Below are experts of layer 10 (counted from 0) of a mixture-of-experts language model. Rows are named gate (a neuron's input weights, with its number), up (a neuron's input weights, with its number) and show model dimensions 128-255. Each number is 128 + 32 x the weight over its row's rms, rounded and kept within 0 to 255. Numbers have three digits each.
Before each expert's rows: a language model's description of what the expert responds to. This comes from a sample of Wikipedia text that the model never trained on.

# expert 15
It responds to: Table cell separators. Pipe characters and separator rows in wiki tables, especially within header rows like Result | W–L | Date or No. | Title.
gate0:139145163192125170128127163150145171124138099166189119152095136157115110119206170090107138078134155144092109163133121134151119155075142136101179111160075150098077113114165182089127149127114139205113130159091127113084150142152120105183095164064126129131183099087149102105160097179122114120147124129176130042118145104173093232078120114108129106081127085142156109103108137121086080100162
up0:145171129161129166124134148171135175130160088168179140160138104138100105121176178112099115100148177148109105113120116128170128160098115133127149125168120125106059132110174173078102143137101137157146152101092154095063124102119103117170098117082120135098145102088132084123109122162078127142112150086148116079116156120145083229082153103128110126118086095106189117135108161105101092062143
gate1:150126163148113141109143120176136119149169119130059151105133066116158078112132090106143152104143095087010154127135082209095139111138117154171120103186180143103146151136107144071181054098143129136114091144104170112102103116093140092144120127112147136156111193058147096144103058063120122139191154115124133140136135089150159141136127144125118129131111161125130125060127152073181097094046
up1:116132158136154105142138175094142168093178159124116204122097073111180079108145107123154214115128156119081098160152171168114113152127096158079098040169161159142136152161141146069118200172134094167131095136152137173114079143089069110150128133132078143148142138061142090115124158132175088090105119103123098125093086125077124160113126125111113100121111155120079094069112171125106154171144
gate2:066139181138164155126122165109147125146085113118073158120148120124133176113172124154135065088170167097123091188134154148159047134126177118141125091103109135174122110121149131100093104121170161162048121209153137155110145110205154154095067122156159134155116129087087161151167111167126080143190148147076097118110138112164171081042078132115088129120161088160115102159115098153167094142089
up2:173103117115087141080170088090116149137126209147145079090129132124089125144135153154145117146120078161114088167106131140121114158179112185141156079133208152070121100190135106148136093111091139176152146188211128160106116134064087139122083108125126085168108197164084088119115178113130131120106172116087133109083137142174175148083087139087131201138137145130094135146123117144105147153081
gate3:121135126154100095133103110130102132112127143130112145180129129135084139135155187127218164074084129132116111082137050150117162148064137206169122095103120126145072115104143145120097187109106150130145091115141055142159132108105144157167162103152118117105122120112147145147181130083120156094168214135171122140040082122166143141110182131166136117110103109135086157154089090057123121142138
up3:048132093149085096164114111122118129145139165084080112173060109132071153174153125130205134131158121153155135073155128125093164163087188156157136123102129201125136106105087107155116190117100152134111090089093087178137135101111107098103166161154101167072128130096139167115159103109206115138150149174210144145097087115142102138105145081137129130130081128117067097164118100094107109138186
gate4:249128137105112075147179134152116124115136134093096145137116125099143152113107146126208094141162102207152150156171154178104147143123159101064191155079194102131130122145098119162113115148155128101121109142108149083136123104116153176106141142131117125110099122085084175125096154150162144151125166135175134059192082111178140091116182058163137138082118125103156126137164157079101157161201
up4:054143138124140193079101104091143111108135130176095173123119167160125115144142102139072149108109196066112113096109065095120130125149107156175131115144093136148126162081152121160121144087120128150151149155114124156161145136150095065175139131109130135161151153173137082071151073084073142098088108109102122177050111137132148164133122184099118096164133138166115143091070081140129126139102
gate5:104146132183126146161132183131095123168118161161130183130115083084089145174134129089154159154157097127146105129118119122133078110117137166146141114112168105143095117079118118141075120147161112131123075159152135112128085095113154077077118103134115138173138139148089169074173058115191086155130103109094121171099154091126132082147138200197067137145086141109133153111098130172159179138066
up5:105139105101108159142093106137145115094183141111106081154097129153131085098122121137133089175126121077091150162129124103141199146167102117112094150124122124138176144173082132113143137134065120131146149137106090146137209168124066159135099158156198138092100132144166084154086192102166204092146151092156150066119118160106084179110113061088158147128166138132118084133143120087166135151171

# expert 21
It responds to: Phrase-final nouns and years. Nouns or year digits that close a phrase before punctuation, such as Norway, area, squad, the last digit of 2014.
gate0:165153162156131126072126073100116161130122159074068160080070149127108145106176098110255105139156166194163152049103124119101134057125102138072104143169094098148143168087131088155164114148148137117128125122170119186061177143192111126190162147180164177134155138154124112077133152134128148173131110143144151158152132127081070122141148122151106162101103061114106120166132091125190137087138
up0:183132167144138165099161196111134158125145103157177113202143133155128088066093089127113046087089151119123112132119157165102208113086124115112136093146138097070100133164146067131078181070092154136143103211112076117145174155051191080106109143067108129113119136071106135152162142105104091104111111150145137122142097127169149131132097136128130113112116139096107183143104143111154206102140
gate1:134176147145159137108186165106136090079088169143162097048103147114104139096143120162096126142197154115142163115150182122096112172160054134108101094068142098137122171089209174115083089123159165141138092150133091121140142100120107091151075107157104169151180080148160126104154177085139112092094143182118120153079142106128077134103168085093135130096158116088089175105178100083143160062127
up1:111060144167164129127085146077125109113103183148113130127129127131129145116120116108118106129153092115114094167090102145175162132141152124156152161125094154114104146182152110116124118074100096153143146128111147034184120122170111089146147134153176165144205044136143088173119129127151156169089095117160129077143137143132130151120071130117091140115117136143100107135101154087135148181106
gate2:138167129097094114159127141174185106148120135209103095137061108162100122131169147185155109111108136158124139135148143115114128112075060137178112099136117150128160091124106099173099129113152120155126174106120105166163185096134127207137079116108072093114131167137120105135082157115112126145054098124149107117132162137120071129133108106151162136125124109137169147078098140119158110099130
up2:073159123089140102160114162137189170175148135144180080121095128195084095163169213120084144140110131169164173137156085136124078115142126073129153140107092197156166096112167100125168184133140122140080203095132114108107151104224213146151114151124075145117187162101089123192094141111107104098111127112093136142094149130117146125127083111138108185080140128129166129062131118139113099162076
gate3:086075168112125142091089149160120167074107141108139104106108084208174110150171111099134179177094113175083123123123114130165131158142119150168082144124148144149145149178119092187149107104136157127140146124053142094140143163154105120159127188171123114068159159193125148134095174107122074084135136193159166121076099078108156115081095130167143160073129068111176098145104103131128150153090
up3:072116148089162125151094117139149064087107143137140130146111077176173125160114111156130129122139147128084082141111135109129163162137130170140124172140140060142143143167107087134170086095155182099120138117144154189110150183159129118087112134145095148100171165150147104154108166109183081096150099147208127188075108094106131128048123159128172128102118115171111088113135113121105142144138
gate4:154087159123152156110116113096140199134139176084180181147073159125150152118178069091109091172119143125089151100119208105181150150160096143133164172123097124132166122101149090121118159078139146121104133036142083113137111156102084153158042083128126092094184118128067162098114124082147134079148112151166076113136102089148079162137116159129119117120136091118111104140148058162094141092100
up4:126170117134084122178117121181110217081088096184089120131105123123115146150164110129145154194125087194172140149098134156122108130158127139138147172118181112138090157140179118132147082124107045145099142139116132115187187063112127074134174191114162110110212069123102123087112178096137090119153115188060188125171157104119135126090145105139117094138083083113187154172159134133088121164197
gate5:124156126157113172124134092163128147047061154129135161135105060160173077125169118105159141105183109166065178154114112168170104125152131082128134172127091132082120119101113094099147116107089138083083135143135092112091134115179122129192157143146139099120130207116156122188118104150145116128179161131104140133138123058173143123154046151109128106198139159172159132140108124083091139182160
up5:189151128108129121170110154149118136112041143124125082143109104110131061106122178104199130164170086140152142060101129147160072129156129121108104136118070182131148111131120110085099132127103150077105110126103092140126170098165141119130129124188128130139172175130121079161123097175139125115164159134114141170125145132153118092111086154058132108141132083162154114063095165171057134186117

# expert 17
It responds to: Person names and pronouns. Personal names and pronouns (he, she, who, John, Robert) in biographies and table cells listing people, plus "and" linking clauses.
gate0:162142117139131145146172089124144109092108078132132135106088106084131118115113087208145117134111136189139134124195114151122163081162104090145154108058159112095171037174112116112113159132156086132129094124158116221156135135110086136157112194125110086101106083133114150095122163105090160107119116112174145123145125122136148129147118185165108095129111107100088128158085163126172095120110
up0:150172080112124069079129116149174087098128074089106095094111126169113095179118097143134169138188128154121121134111141127166133088114113094107112068152093121143091102147118112087127127124128106182109150154157136213129136150163078163133129215146118093101117105122121161143124150078058180159089111152108174231135125141144122089151085144097129106111137092107078093152168157141100053133076
gate1:128106138155120111145131053185152148171132125190088166099094130125118096085131123143102111128105120095131099143172161143154139134094100162120158105124128116082147166133106143144094069149140114242183169137116096161143151142113189125143094098113076142140151191123131106107133164083131136142130096098158155076159153109108097134165170151127102141175101128133119140152175151081155120107107
up1:173047069095131155104107119177130156101061142202128119114150133120077131126115136098145165118112133113197143127115117146084147159126156139150142167104181152155131108113145111127102168115129087061155120137108118108144114121141093227152131147096096078152120072180120090142144115165157129095121144128050119115089124150152057137114127185101137092113113162178128154145079122088150106090159
gate2:111187084148154114152172140092113164133096126161134072134171098123120119147150157097133122152138098140140148134121118108124113147149190144128170143123121098164119106144107143123117164207098129108151117181084189157055131101129126122118165139106173111147104114109128116091142092151126142236091143143123185100126145080117156108114064038103151139112127163098112095090163118138163097126085
up2:146116081094094114096169155105139086112114145159142141113141141130120106124137195082136131161117139098174146144138110166138137092138125065131086160114138097085121158175151112065120117129174118098100119156144112137151113154103162168147175101118174138166081164139149159102114112162100150104067162060126133168089179083133145160122166128159098138122147054186178142098151092112088170111145
gate3:100153157147135115102136119117155153130098157127161157165117144116192083126108179161116106157137102159186153086113116098164135071146167111083215202181175173152085155139167126075079153179056101144152135194083139129173133049152151122116120081091158195041116127123098151120126142094133100181172108160150131123159139087128161134120082105179107167117163188111096171094163112106168116126112
up3:160129183134161106113129103143140125111145105149169156084104131106116118136074131142090118149165131156127140057208152127105123149092102140119106093133133141155144129024107122124128097117134143147143074100115156105165112109176109170158068084116085161124072150157138069119085157090126161089119088175114168082103119145098175060101179132107112110214076119083103101130136123173140095067140
gate4:189149157113113139140114034128127035122170111119141168115077117099171149136134117105147131117138071117127206136186171143111141118135084091160091154093146133092101096127109130154134087126133127104110111117107087158094076087132153119108082182072183084146100157119147109097137186134124107055104137148149165144084167132144109136146141135068110101106120111149113175108079167156078115092052
up4:127181103061090148150124078109117134146180125123180158116099106125131132170081160095112117167171131129120113135119152110131080121175130128131164141103133101145111099097111157156165069062177122115137102141076133079127097070129146120064084149085122104177115144075144094125118148132195089096134135134132138127115136097168194134178087171147080161106121122133136142157104077137060158124110
gate5:212111127156114107085159137126130106131169103109141090161111124105129167121121104132154165160130089204119141158174115124160095173102112158152158013120056103077164160166119120133115123116136165127088104097124181118067155155118090123097137132131142170170134093101148179115154120106120169145124137140124099101119188107068195091191155138138121165128143159108098160178145182142116119177087
up5:186141140108123116139143090158087100101137122109081129174079139052165131115105141150168125083116113179157175125140173123164049177189152174131142131183092183121195083129142126124162108142151135138141102098103170157099147113148114132054129180086106134130090156055133146193095133151178119156175137092129067143142093127192104106144114135160147173113127158176119153141120147155113109172100

# expert 1
It responds to: Infobox field labels. Labels and nouns in infobox or stats fields, often before a colon or line break, such as statistics, Length, Born, Award.
gate0:139139133122129124138139115087106154117128164132135076113088135119106106116145156128140168125159116113055090140126174194114113088143198145122183099121059114135164118210147155114092127051126198100129104126173176157120154171138173170162123074121156119123153124129145161158172159133103109122127196119096144065169132134085130215121112149170160125066126080118129147149147094110170144128145
up0:117112108138122099167107143183163116104157116128141161102137133135127152131184136142190079131084093115170160102115099079166122131147080117094091144148237198154101114049105097179130114204169050167113097128095100122122108100096130093105141134145084106150125131130103091117148117135104119102072087169139099130101113127152129073140109089146127131182148141144160153068087147158123126143096
gate1:148098176148188131185102100091099125135121102127142129156107152132143072099163147159105061113167167145173118184173190100141137075090103166139075160162146158158159102175190170153101141183142111127105151137170095144133120105113134138083095092058145086136170074139095104080089122116092142103136082108158085097152124121170145068159135132121115187120063088119132173127115111144106171129064
up1:176122084064120105063138175133151184130115053124151128162127153134125138084192098124119148173132066130091124124173109136109103101205133095140168098123124152156114093073105137149114096079080120144165114180104096120110111121108151091088145129128154147173083150111161124110150101161081155141106111067129125170102100120150166122175104149120127088117163173138152146092101113128110061170153
gate2:074145080127156155127182106140131166107147110158141096139138098179136146074161089100128116135152124194133138108144120079140133138240098121098165133109091185082100120138161083118142158108112121101095085140111096151135148115117175147214107101109122161154137132121088187095117121193160109101107078103165090144178127116113155113136118098125115183101201140089139163141153158161105142083124
up2:140111101139138141129161067153114170066147151120118139124125169132135171121129202121099195154140101115128129131120118109165127132144105145086155109128038129124168111166162139101073112132150079168131142113153155131152071153124139158134192111099071107091172135104079148083150172143064135095112169126122166128138139145162127126105111141096097151118150074136132101084213136186118120171097
gate3:144096130127149147125144099129147157104095194155049149113149073149119189156130144124132124155090127059135049163128147182138126150119139090129155113098172103082170146113171124137153177102104146132111098130072094094112157133164060165142121124101085061131193123089138066109132115156181131183129175127195097145135118131115143125101146102069097161103078100115137076108188105153148156119184
up3:145124138121167119151099105085169127155129129178070120117174065156158151101123158093150167152114170121109125154114131141103120172138096114152136087100112096091134156131111108170120146107135161142158081162072112087054140125160106167075151120151135105184078174092136119172141100151164129199106227129173119173088148076086179093076121096111140146084096121148142129091140120140106132086169
gate4:147145125121106087113105133146129092069043174128150147114132110117213129084171146148136138092130127100127086112079157105160089107144181152142174195136039062157085118165138145115104102113143181147132139139155118111137157137165180139118145146134161159137105045149191071135155058131108133130148160143162192121187088093136123108177082074182183121137129136162061104081128152198119137146043
up4:155155131104102103125094145128112143070126170151142098125153132114179138113154125113139139076154147090134076118081169094180098095120124119171203137120082082135091135111136136114140097130200126162117143125193092081167170140158166126130183146098139174150147054111187067154168049122108094121137113159159153165182102091150143100175077087162170125186077115186113074107177129156167135163023
gate5:176156161118138091232145135098113106119121163174077140093090115168119093131114133142076090138197183110142188091087126177113104104133159139111124104122186066170136130117171143181124182106158140105110136173127126064130138130191134171106174063133135105150100134121187174173158129116102082164087097183113063102219125076113108147159097166183168110128128104138087082121129153112160156188154
up5:073121087160151169054129125161150173116123124123153149201100109100129142127135175127184189143086110153098120181173133102113154176121142107116116179148089180127136170140109105113134046137112150115191091093103197179157173119033134111110073129149142095085138084169082112116139132167142144146140139065138197145108176136152116100121210065075140115048179125149135108157094121111107109081058

# expert 18
It responds to: Clause-joining function words. Commas, colons, and connectives like of, that, with, However, because, marking clause or phrase boundaries in narrative and lists.
gate0:104181102132175117104159112169161111104143199156112137140108151106111153124163106101132201087119180179144112141133110169163126205183167162129120156136134147099127161152125131114161131113167136172105152100128077150089130139115119125121187113119067058103104159127180148121118118069144126173090147132168081121149123100129116104095071150131116113111172163191127078049151171115135150129177
up0:172186116109184121058190121139162127169117203145125160104102177160085101141138089068151154113088170170093119135117149163137161143109143181140114100099127136101138136143147112113145123093143118149074141101150125151093090146133114147108117174126112097138105147095150124148165075110171137147101117168202088126188063141104138156114110157093148104128087200095149121117157161132145142117137
gate1:156133148185145092142076100155068097143109144115153142065108125150084057186139169104082149136153045125139101138126084135132134120113117154131154113066108121139203094126065115126144181200107102111108154096120135118079104107146082138115162144137128117119157165099115184132123049054073146132138057110140159122116142096133147127094123160094141116110108203112131125111149126150110152138105
up1:163082118102122178205201121120136135186170124096101148141188129122160170133120125138154054081148147131143134165178137132136135135074159145093111133061131116128123146153099107112109123123138123126143144146136097103145123082089133122132116162157089169139059129164117137089065154122132106135099133120111119101111202104158147172146118092158080113107113104173127135134107100087115149137116
gate2:168148144050105123088106119099145145123121134126125130169097103143106138116093084039151108106102165142121115123127102170207163106133145133125087053138147086166164079129106105120169136123145119175148090168166124157143193175150119107095160150179151220092129128083156096149188088192160136121126148128169094129089173151142143144171150122095096128087129131111121097130073134102162142245138
up2:173152134079124103093103099069143153132121111138156130168075127135101176117124087072116134103138137156098099149139117157188173102096166130097102076148116108165190083096124119129159122136132115163142079142179159157117198154127130133090138149121137223132146104115145097167179105182138131148120136109153109127094180171122168159137132086077118129065135114116112132093099114088144151216151
gate3:110073109153118091112118175044134180132068105074135116091089122123154097064152144124091163146134136181128189155133143097131159120132104104118118138103113112182132127134088180058135137098148160149100110126236168091093163108090167080141119080130162181170171078098192138158156170131074094183137091123108159133149176147152109118142104138230056111128099127113156147095169104079122142147180
up3:076136128161128102114134102158215134140106159145094096185169152095174075137192137164087132097088126122178130170125161160123131148159101124110078138122105116136164106099101153129112160088146139095135154104126116147136134141164084155105102062168097090091120146050144166118108059128085112106142119123129077118093149107106077141173170157125163122142070110107113122124082139110154166112174
gate4:132049210142101127138141109153138111159097105153097152155089134126116072059112105166153092141123105120142105140103084132106092089140139141160143154167078119054102142116119084108159158167141119138137105115183131099131121115093149116048157121157142209139086116115083086124130198123198082072120104152142055138140128132132177153114119143117109123188152124135136154110104178146190117165098
up4:155191174133125139187103146152085138145088083163140090077134164115115118146079077156143144110128133134128155133122135123112148090118117122062057085111116139129084141114083157081150168103129152113117096084137121136087053125139120093130100097133150190119086084128144098120188189076142118114140135086095140079105157182180138072032155138101142126139123152106135136106147124092140134187103
gate5:127146134205183132133166137125148160132163090096107131153151121117081077093162126155117176129110159106128132133124103143222148045124097117128128101138090109132158151121177145144128114065092133141092140174134106095115100192105153105111148101164088190088137150089103193161105152063138094094133122095144135131132092144091163136075122164090058090125150129129113166134122083181086081158157
up5:084119157132066159163193160125113136158146174121073133167133175076082114070120083148173090111165123111120110095169126137079157102111118194100127112095125122099113112149211196097111123101134165144108142103137103117155143116137097043118157092121176142120079084044167164129100117096137108154196126154145146147148067121111175155116150186158096100120122116139109137173151118146078101133113

# expert 25
It responds to: Place-name connectors. Commas, prepositions and compass words in place names and locations, such as McAlester, Oklahoma; New South Wales; North Carolina.
gate0:108138086105134090113114109156113090112101146107118131135092116151147124108132129065191136154153129113179133115106113149180149163142107160124128119183142118062133119112112168125067132091112057193120176134177096110122178120149150088162161130123112116102149161150092119146113174137088146115190199155104127150142105125091139131165135136126136110079089135075176126088201178149155128156077
up0:032201107098087121077144107152160145101153158136146110171178151145130131133128172136139088131145127179161140137151138167110156096097112091100095182175165119123153137174115157106095167106141145122130132151146032094113171170091136106086143102100142058053173181142102099109160111117112156167090132130084086176102181092132106127191135123082111138127092129159145147153171123085127158120129
gate1:138114159149090086171117091132111114105126076130154131111087080170146122140148131133139144122132074113118119109112075137078173138044177155163207084102134081140116131137110179102089094197111176116158174082103134111101123080114121157098152154179132183141134141162089168088111166105123168120192148188113161075117151103118124151143137135120135101094101170102173119113150117146100176139129
up1:177144170118144156124120167142166100119118148124151135171194146080064148127097133176104106172127152123159117146076131140053130140171105123118035139149108158118104167150085087177123141100127094138085096085140157103153158134202091160163100163123146084139107172144122119117204143173095126139132096070072176135175106128113143088167115118090115166166146109154140104094125123104153060156129
gate2:195084125156093087082136143141113189120082171134123105123098069169114130174171138137122093160071142212176096106155146135152159129138116084091088113135177211152111113158086100125108166101161101123086096111136113117158108134127147119184172189113187100103170128151125143142135084077161056182159118112154101110125214072121121154147141121081140152130132119000118152173210137133129192099140
up2:081140111115125182142116099126126055076131067131178164183153127143162087124124155158165207077100072086141134144163150123147094202108100103160134159078109160135184169134169145123147131183098134130166185161124111133112155102173098134117136137117071115073147118098106135108098128149136163122103160161187178122154118154145181169136138160086093112080123122200203130085125068138172128138120
gate3:072116148148143075143182140097102130120090153123149158101078137139125140137116086153152138122155084090146108153122101105094088073126163161156159156163073086150144169165133184170135150122071166126119142115122124155046155108146180141118078109116160092133137150112097104078177148196109096076129130136081156108109138114086151055105127085120128138144127155105117139107195151121136152133117
up3:152113101104078159132070082144136156097184181103114096169164114122136143105084158138122096129080187130152162090097111110114159140160114136109125101140167109125123132118232045093118099124130094109175086164130131071148111149118087148144128103088137150172123142143126153171094111082147153145130150109195106161162079115194080146174190163122125094105125147095192127158099091099119130148162
gate4:152135113159123151108150126115129065186115138094168167114176073155188091146145154090136159102069095152096104128142100060153192178124177116070134073178126104157159194142108122123128156154067107114113175139129160141074119107169155161162097097136172191131105188086195098124153112124130096114194106200157088138163136089068150103041136123123145096155138118101145123137201172138085110096117
up4:103120121163134137123206085110068110094120109110114114153134098153132138076143107102149162127179072155138115155110144087112111128107150127129116067176191100147154141124174168168110096101144112140089187143074118118157144155106106096101157133125126197127171126133071113154129154107058098094127069131174092102138141132060134097095086121150062096078095160133181107078122182104114125109172
gate5:122090137122117150130189145149134156105158117171154115138145110133176098124139077091115080211140116091132153157132149127143146127115095171150142067151132106154205047122141183154163081142139103134112075118122175141095189112185102186187159145144071185151128148106090128036089166101119107080163135169115083137129124130160103161128147129144190113112105113069159103144138129103125124172135
up5:162160109102137151141158127137169125163125115198175136130147143134165162112134112091150110129117136124182109110126116092162121112130101139195128128100114089141162084075128159222126058118111091110121076088161138097134149138122175151076118158162088151169124199132122166114131129114124117151128126134118109098143147119200099165098158167144206135164102051117139123166134121146112124163137

# expert 19
It responds to: Foreign name pieces. Word pieces inside non-English names of people, places and clubs, especially accented letters, such as Zrinjski, Velenje, Rosenborg, insinööri.
gate0:178124165119109150216071062128134113162144125098146155159104140129124155123135173135182123158171166134098144129145097148126070143147164172189201135127084075161096101102126171101124130087131066162180127180117105091164173125123131164105065117110073135150102118146094207099177160147157134076104136148123109183098136119172152122156172128117112121193120094145134101148114100144072112181174
up0:147187079091157116048143118190115139129198159123109091100153120125151134129128076069059142180101091109148177125185176131092160129143156081116120129104160133115178197127088092182137170138151083102130208173076164157081077126108114139132145128111181112123157131079138112156156109136122197171181110151144135132171169118086095136151137143198190134129157093139188169128104145098148113089117
gate1:138121080122141119095139107141135107126135098155123109174137163152217121133188149158125153163122109118103119136095217114152103160136098162147144164142137151077121144127132156088124126078124104078096121183160114126129142173163145079153121116122169113111175142107158083111122109083143102150028086133109131174150084118108109093175143168092139072171169093124110166091116063125201134085110
up1:105088110093127100108109149094157166114158219133147089152069124158117160116130128115146097072127148194061098205082174157090091181133218151145176079059156090147084095165089123084153161082132133123111199125124148141119124063156171113162199141131102129155158115126114077128140141159087095063136118133088135115116167138127172097139146137148113117175180165161122115136080210139136106092150
gate2:124155109102156090182085206167142131130072100116162116193141148119154144104114139105122150131180111103099144071169131145143097103130114159158105179164147179133074131156140166140097123170094145099119096096129140119148101134078124159133095073115098184142103143205146102087131098126141129105113105129059158161156130100062189093144158155041085097129167121106110193127131153121096195130167
up2:121156081171141142096151097153180089124098145172103104121159173108155156135140093123176105102082144142146139160161159168140106133112134144078139119144154167132127152100153159143069149119108108120183116083146120099138166129125112084079109110131152133070137098123137113110093116131127110118132110122135066171108076136090151089130190131098087133093091129168130065132141098109148155104132
gate3:125155103121157103044146152198127112110119090108131132116173113148124102148128072160127144132137103136111151104135124133043116115098122121225161171137123118138131175141124157128184060134114145150133146077148110107191077065149079121120174113121162119109138113131142108101099161136162171180178111104023054123109123106150112123171136163144152145137116126110102093120131103088131148192169
up3:122130103127109108118170111120159142136086096139139164158179122115156098153105122138101160162162127119162098082151109159118122129113122105216120127154190105115187201158116124166191071113179166166116104115171098110157093108205145120107126141124126149124143114154174141124144144183141131133122055152110102109062165103171089141121140120092193105106123147135071160108149075076105141139174
gate4:158063103171047132198112152146142146114135129123152096166147166187180146136147155132142111129140073127096084077172094148181165114122059059132172072134136095100142149093071104102131133159042082083125157125159170114058168116119120134087107126115086134200132136112179119091135097116119080135163154122096115132165110113085158122187095180124086085179088104118143152138120158144142086150122
up4:118150157091152111102076093160100124141184129154078128120074139091098152163155051126149130093133185192102145139053191122121079203148134161145091168161129177122111115118146122103131143095195140150103098110162137093150086086138108109161082095138166127108113120119050076182085136091088136157149141075102126174106167136213131146154129139156154195143163078154119151123079112131138160137130
gate5:153149102183092102149169117138121166134122139092153164155096130174049140127138133163080160102147148113104126102169109112122130154166064201163086073179115120129169178093136090134082148061175123082088134210122152125127106162110130146154127147141147143112122123125160083086109157149144180151103128142132114151154101083076117116129119091099129141133126111150114134117145103134078120148078
up5:114174100129088098128106148134118163187147104159123152187111125055203085205130104117099199136163155086078133136112157149154173149121124109100191172117120102156110129165128152148137146124075133150169119116119128095153167129175102116125145146107124135120110098118039132158137171185084153129206141084141156092180144150104104126097174142149148114140136158106083179082054087137156102189071

# expert 13
It responds to: Parenthetical and number endings. Final pieces before a closing parenthesis or comma, often year digits, coordinates and qualifiers, such as Version), repealed), Press,.
gate0:172160161143116184092177100142112138133122185125211144121118119124082133190158157114114108130070086122116135173137117182147121047117096103086155066151143135132071128136145113134112063152125097160143180132193128115126157077117171094101101166115135129126142099177106076162112125088059114153103151136071165126164141094121085135154063085172139166119125066107041170108148143091060120114141
up0:108157094139161152104093093159137115168138153129052166112089176099111079069067120136124109131135139140153137069147094087106236156138168146181128120140130173165133141143171171110131112075146141121143114068114088083112112133152128050145162122144130052101129192099139134128182125132169119095161149140198099142152095162105112123122067089112135066133061111103098100161052120115170120131097
gate1:094124158224123113123125121141114120107136133160100146161095116175171124119158182133100148105162166177179127119191106140136172145160112137126099131126080159170156113089125133085137102200120159147141113103115147117053122116156120159132092168083128123081119039143124123168127111101092089152085127149094156105121155075103094148149153119159124189117167068095204138118187114142127151162058
up1:162113085120158213143091136139106111128107187137132194140136133137103100125175170162117134125129094192147074086196129113131163171151119158098129227110126076158062104159179132172116134178153151128114145187110135120141146059166115158121119157107145120118186088176209058176082124074179108104093137154075137142144120123139125078124127140134133149102114097133138059086083126064132154150084
gate2:135159063151109099149064169166146137114205140187096165140144127128144136098144196160106151104125107072087099113117097107096128110140097133158078099166150097097152154147146088130102153088114133096108155234086188071058150106129142042156129110168148112103099147106134157087182142132120141159143167146119118085158136100192138103157152185102153167170156091162116156191147091168120095140113
up2:145108153169128127190144133104146129144121102136077128106112099169119091163114083082124150134150168109068172125119100117132165115128120127080088172145163143170097124166176146158123136131155139072187071120140111162211127106136152161103195150118096114129132082124145069169109089108150051141165077107203141103090101107109114118125133155147095112116057161125138110091156146090124209135136
gate3:136143089149144087180119127093149088077163161162173114139151174138132157140131112073143195139123095141091157141092113106082186156095133111123147105143138094108147086130076104172146121134121119094113181116163178211111171092198137131084217087087120123116096151103073068142126152092113202159176166126126117176146128112145110108130178140086087164109115135198182162145099110101084099123134
up3:142126090151120106166134133224116125125118055125155140075175179120124105102150107096104177134064107142052142141168173088126129111117164124086130169102106195173153114128098159086128072114111123132090188125081119137050121093145141108181149203100163170032155144095103108145122168128089191160123177124117191119107120142185134154112092127134148109133116090139183132144119141139152130066138
gate4:170192124135154135083056172088106181135102149147125111124115139123082090096142145168166139099137120089191144049144159075084129170154100149099089151151117151188154094075090147161133106147111149146176131194117148117091162130105149159195108092140077075152178112130142134131153143105184093131117114194106143114161179087119110131127109128110146143087143112146172138158132123117101139121080
up4:130089094115145100135108166099110096164136095101161094116111113153125110166086120112065129131125117152169177129086144104118142107120201120144175068121157111101094153144124146094164120140132121165129158094151159097170161137148127105118153115126105124168062113101111145135170143174067171143073156073096103159113166134098119111133061150110095097120106129112093111136144129134078160163122
gate5:180120089131119122106095000154143212128185108252102115069108140125162099172086129143066183138136189202092138158126139147155082117130111158117110086129117079201136137101179164170094134149082166095159115126113134128124140156170083097152059081118141109153164160166079129120102147117105156131149173158172173069139140113114122118137127132159128129132107153146102173097121093156104129117140
up5:129109079150118151115110030148128231133183094220093068070139125139137131184127123145093151146130178200108142141132139158169068165112118141092065113089108068149093125096128142148114111159105153079171126105138133098104103167170103110125075098137134064161161151150110154113104157104119166099161169144157188081112125132099133134160118194132183154145149159178128142108145133155143151104134